config = dict(
    n_experts=20,
    routed_scale=1.0,
    scale_expert_input=True,
    vocab_size=8192,
    tie_embeddings=False,
    grad_clip=0.5,
)
Below are experts of layer 3 (counted from 0) of a mixture-of-experts language model. Rows are named router (the router's row for the expert), down (a neuron's output weights, with its number) and show model dimensions 0-191. Each number is 128 + 32 x the weight over its row's rms, rounded and kept within 0 to 255. Numbers have three digits each.
After each expert's rows: "comes before" lists some tokens at least twice as common just after its tokens as in all text. This comes from a sample of Wikipedia text that the model never trained on. Tokens count by the router's weight.

# expert 16
router:095077134124086126091164087088099130171188142151142132176163182173087087165047119118187138134161145123104172151161127081118126213168157106164132147114094137121102114113173149146107161167165141094148124126120167185081156128111092084130095138142091159138099148142096122113133120119148143141105179082094158101104117149120108088081123191138120087113190119125099101100159080127177062151116144131176110158148120102097050139140110131141209096111106094130138130099082130079131182179119103178099176158146177116080143165120134141182079100134101092128075177144126129094172130096148155092
down0:124158089105135175182184131151105223165112102088142178140139143164093123077123150143100070110167131177160123096145160173158134072102120122178092064158133144127117192103149136169134158087104115173128131120090150159093123109129128149139125160094135059115134122164053117173194167105130119136129114072117122131117124207148101164127168181126102153161134130129169106166083156099098140090130146124176176190134129109089148152148143137146082085121131106098167116121142131133088136153148151093084124175079157090116136159159142174175183112147169126121231152155090122132085110105139152071
comes before: ",", ".", "s", " of", " (", " in"

# expert 7
router:129086166152165161149133090052154117147126127117150112135131093133138071116142085139139122174120154096147110098116131145176101193154119176094108070098133069151119174110126187153082124184062134109143164102153168104122166119094150145138105095158117130091148155144149184107138150178197082175117107160159073186173091112180164138059129200135086120181163108149131133093177109106167140149101093106090124168080097080165150135130109175105099168191114131139117094098166103079120136110161183103143134164167158122077157128134079100173121087131106114192068169130132120138114148137113118146
down0:102151110092172119107121083140123101181126106145168139083134168068105133141160155098088093081143198145093118174179126163088095091152153118122088127142110144114132115105114125150140180131109161097173138121154043185163131168143123079079200223096161082151143123114111169106151134156073128142137170081149114149198147187125124126154108097071126150084109141099125127098167119143175130136132132125077139139177093120170148117142134078144152114114092081142135176151087118167117114110062150145115087124088140059069157125032099090142118082136179138133126079154113097159136135139104130143
comes before: "  ", "\n", " 1", " 0", " 2", " 3"

# expert 4
router:094133098111132126070145122125111147128108171118104134168159158180091211177146109084153109152107150129143100114114107162104094169153068125138211134127131166140130149144138168164112155148083087132176154141137124093163158138159123109096192118096062100120130139149092088065125152180115072169163118092146067105115167150150159100072160130182043092159111118115160126137144130119195140109146163114135177118141120101176095126094092092084164179188106069159062114136098134127066162142132090156107154151142153103105148141128168137154104112134061097167100141149121093087074140153063126133
down0:135134162082124190092125211105100142077174168126131090110147191105141158205138141099168100120134110111145156111108170122105148113082143141122193127112123140070080105128137123183091094093138177137174090115102150100146123146145040160166094117125109069131075128104148202141098129175129201065157085172152118161144109150133109103148116201088115134169146144149123179140142118092091108083088130129141123095134088110132196195107122108148089099119116146084091186167121121068153116136160135180119141105148128152122130104069092196127127169128093125147108122143124101146131143115110098190
comes before: " the", " a", " and", " which", " but", " who"

# expert 14
router:141140182128169121173166111119100200115169141138109099079160110146170119133141123133141082184105179158147115082091095136114089119114149143149096136138097143149124156165197101159118140139080139120101096142148186100074110157165093093090143096079110145110097153164132124192124182068201157108184137143094116165139118154138102146148171135066131137138090144142161145087163061132165172079071101120150120163075135092072096085102053122124152153120140182117132064153101069120074104158145140113180179130117167115089193158064130127141121114136133106156080127126119154145081086155109129148
down0:145133129151112132122085185106104138151114068150109202128152175116159099155109108187170119099148131180193112113130143064099056170146131099118154133101140112085172097163133099078122158156120136147179049175156131130080143153134127104122149178117144101153109136124094132113131093105137129155095084174114174091104135139214112116131135161132123114136176176045140167081127147140189188101112043136122125075116131092082122121173173147136156123100107135075141080160156137080176109183165113091148146098119110148094109151122176121144110131083164175121060117093109164082150114162133160133
comes before: " |", ":", "|", "19", "1", "N"

# expert 19
router:124179194130164062132166102109146096175091125161157123126105077132076096090143120100161155157135142153120135163122104088141191128174139086122123151139169065105157093146190107119119135091130101164164143096187137166081188134119121047156139089101112133149173153135147156179132133154086047172106158084137149161118174130149158130099174072139111139110146171134156153134091103138128133116115123079098132179074143144166094070116142159110127110152145106137101106110131130130114097074127113156179106197139187129183102166121115156139094150089120101182108085084092106162125147083038079133
down0:152121125047158132100102170132081119117066123167113130142112200133164091138156140137147099104051115116117105085143086147066081144136097064126098135124144124209208159119134131160143125131061088106123103104154201116138150120152124104129140133119133120182128147151193126073130130177151194070140076130168134151095162245110107093110187137157135154106142107150122116186081163083144138106132157112091115117174133118148125136137105127171110068138122083123136080161110111076112123171132097165151142131112129123134106150083167096073133180131075112156116151149109101116178122175102132140
comes before: " the", " a", " his", " an", " her", " their"

# expert 2
router:162143174102177103131159154107086209171078135110144052136120120089166153100083141162076111117165132114137154069086126138109174115163164076096102152123138132118121143169156145108087137098150115110113125135115094140045137150086116146068172140068162117169157097102167091134194138124105137140124115085124159103078163119142158112075160173154107102118140173147091147091119092127138123125095086123147098137094105160124064069189113184113109114175121127139132160150149145101104087105123087095201099100111150089120113079100151181189122144115202069159139106176112160164131137085177145121
down0:164132096079121139117118085076069100124135038097108102137150143114093122154177067164104124078135185112133104128095142094086177140135090105144075109131070103147175133092091119097111134113076081108156138100100157074170088130117151143151102155116159143099119111165146175108146031125084142138139173082158191073083137134126187170122127174148113085116111083047102114122062085134118153085156127127116089140137141096126125102151062130090157137092138124056163159177096170111148148089143140165141133125132158122138163163124145150119126123057115114089103140149155111123117132105202132177
comes before: " of", " was", ".", ",", " is", "s"

# expert 13
router:161127178124120138136139129118077147109178156145163106140187152069107064102112120142158098154144192099103137085135089169100128166172173119148139162141119142119107180129131190081068120104054111152110167175195122120115181121075113095122163178054117154179136129153125100114074108132133156133138124109192182142128164139084166106070187118103152136118093109183114114114086061137166157151173134174117147114104086159128127143157105101150120176101154074144129063138123118176109101113088091121175136119089121101102170098162101149135127129142154098173111091178141166084162157064090131108
down0:103124138135067131159070153142150158132183079187116111173128111179120141114094085166141148095106132143134143075132167146123123117053105101098083139149160089141081133139116167125100132108136107151135120086187147093188104105109082143155122194182149078105121051158158139129147174158126168119126090154097138161122153124130141171081119199140154119112143073114098188122116079194053095138131150073115134085104135097219066194159093098120122119150130133178141118155105147128143109108118117143115103110135122101123182081128107092111081116153130171132108120130114090154032121092126116075
comes before: "-", "|", "=", "The", "In", " he"

# expert 8
router:103099148167131112177168133085131187164111137140181113116167087209139107185161116167088166133126110071104135130139116149131144114099083153155160108147111103133160148117115152160148137129170102106102111174170171101097121138061134113128140093126068185134146116178140127119137118062166087133180103213081130152129155133081115112106141105067161107132147160145085172087100062150161115206083177129153113132107192110086080142166058154088130139166088116122134124111075140108114106153141148115135131110131121140168124111166115100123079182104153145193062121126161135086080161127163114065
down0:139152083128070137149110169107106157124150062134085098115172122117057118182090136130130092145175173170058034061132171151148118148052113103109127133144113120075101118049076115140109150117085092137117093097079116142151102066145139124127128121145167124081104131126091127137077109130144119158159131140147122131141085084131122152191148107152199160103126081129136176124136076170109175126164102120092125158114168107122095108135105135097198165154120162143124178169089124130059146107105099142171091143109192082103113164144143151112105110092131174076119151168149071152138177163147136101
comes before: " |", ")", "%", " (", "°", ";"

# expert 6
router:139116120182112148137140145121141191106117179078123079119187134161126169123076159118154126130109136118121187128138132160093151184077115124104173107090124105141088157138161108141112153170107123153178135160160131117134136108132102124112104150174087129100138104223150088187167139097190119174132119160185112120141216084119132123163143152073145120097128107082177157144145155116099135098110130119142102209148130114098125163113120128174201094157087103134071110128077194104105086170093097100159100172170161157141157154153112115163152150164067095186116184158153092155147124120155157052
down0:117203124118173121118118101102121026132157135084132094154137095138150150128149119145068160120137065124082128119081118156194125130096084104175164156075183114166105126084137136134171167140162108158136138174122091202195221122130057159156095113152109136101142091117097144127135108124130170154099060118108172125153152099094141135140156168146166186080111113133138069114110088084127169099105118137154116185122130105140128092102079085158153159156149114139164159117078132159159086120129122102106162115133112127141107107169116160083140086104161121160068106114098144113194108187145063145
comes before: "=", "\n\n", "\n", " The", " He", " In"

# expert 15
router:163135141215171155172095100127085120113068178109159158132233187117078146143084132124095107121163158113114150126082075183215100087136183110094151106187132083077180178186139122124077100146131116128152086156133122109119161103109171144136151130100151087118105150167127157119117211117134113171129080074162117100094189114133122171114110145145071094068165147153096116104133147080142138135109122159113171150133144139114054086169139166136112114141202142137156138127153147145143120132135086151154133157140104135100135141135075134093096153094159164170121148131129104159092084148118101147
down0:106146107093143104194142131179094160143144129110071127082136128114077137076173117119148069120108150171145109118103171153146129126128189121093087137129098114143067109116101119097147150097134134096165137148178157103136123090108103156110124113113148186091190175131127129153086158107092180144074189127171153087109104185119115134152114133094061133156065115174126140097118120222099055181105096116104087109187099117119124178076120164116101156107152155193111139144157112184125163149125127132177147065184144088118124117123147164145096130099137064123149131079112173124127082148112060181
comes before: ".", " |", "–", ":", ")", "/"

# expert 9
router:130136183117132099091114112133074135132145148154112185115187120153084138140116095075131142131125137106086179105146122125125155112133198102086092098179127133072120122122134128151142144135140161083135153093121110134126188172053148143128184135097091088141179204116099146119139105104122109127116173071150130159162107115098151142145156195143151105153149165118176177072089067174138080094136078170142126122100161180176137119074133148095117165162109160135131081158108144172132135166112052073174135068128164182060099103146042153158148128140101129147165160117121107108167132149075075133
down0:118170122132113090105121132166094044135110167122168128116107105107152102153135158127138144183119139117107111088124189120179100139123124140155113091130172174122137148122095105114135101100116146098097138085133133106187106179083205162133109137072129116171142119157160170144136130079133138082181131121118065146180115109175142132143131088131101119159169155163143110142075139065150102169059125148139129094164097174157223208151100183129160147123103137064087158122124117087149071142105095178125134088163175156104110169144159102152120126076131124067096090178093114130095163096168070186
comes before: " the", "ed", " to", "ing", "s", " a"

# expert 18
router:186158106137081152142176126079066152180069128108147093165134113165102169172133176126114082124187188086059091151119153119140181119149140148081167138092151112103131116148106139147131171122092147155101078073136164150091111086154145138086149112143180104101176100157170162081144163105165125141132128146151102135124169120132142124112180145112144101101115130148174105126111147175080071097187110133110124163127196099121116091086061133084106069146125135121076096150127114144164136177113133187125140180122164106176108122102103224123106112068091132139153101148067099123122135093130119063
down0:146165160124106091104185130131080143119131114097139114155062111149137104172164108129085061066143084096085141068174174110137078129183086162098174131123058162132182170155130116152185125142054148121148133177105080120150107107131136157140189144117165156090129133161119170147088133190122175181113130140096128100083165103138080085132123151124078143122179099110108167172116126134137081159117111157116149139136078139156091135171134144096119160099098154143131112176105161175158036159066154125165105126169186054168089130092143127133154138129079137151159106119119077127157138122095153128
comes before: "-", "|", "1", "0", "19", " century"

# expert 17
router:172159122121138054065118076103089122116122112125156090124121126117110118195061135212097122155086102132079093127129111174134119121160148123151131137139073106075168182163118104128073153103140083119168150141140208103124172077164145108135112151081093104105173100136170119147098152138132109142135178107125137148151140119155111148107081144097160111183121113138136192122138134067118155159120150157157164150154115135191114060160080165139077107143134146132108140086130153059111187190143027128175171183140125170182085131145127150184143171150144116085108137156104150115140128091153126112
down0:163172143186130106120110142127127116079118096088118100138103152084102158175172112111200112140077144133096146120152168105093112077110113114133143101126065031123187154128140082154119144150138185136177149154153169154122135068147156123203091153073132119147097112091157141174160109157121120141179112122101133135199111134106168080118092107156075147134129108140157108052177120204128161104170149153102135112195173112123128158168159151140124129090183139101080154121120075157136090125198106113122154166100144101133154095112145179169129130168105173129181177113165115160099100129088076140
comes before: ",", ".", " |", "–", ")", ";"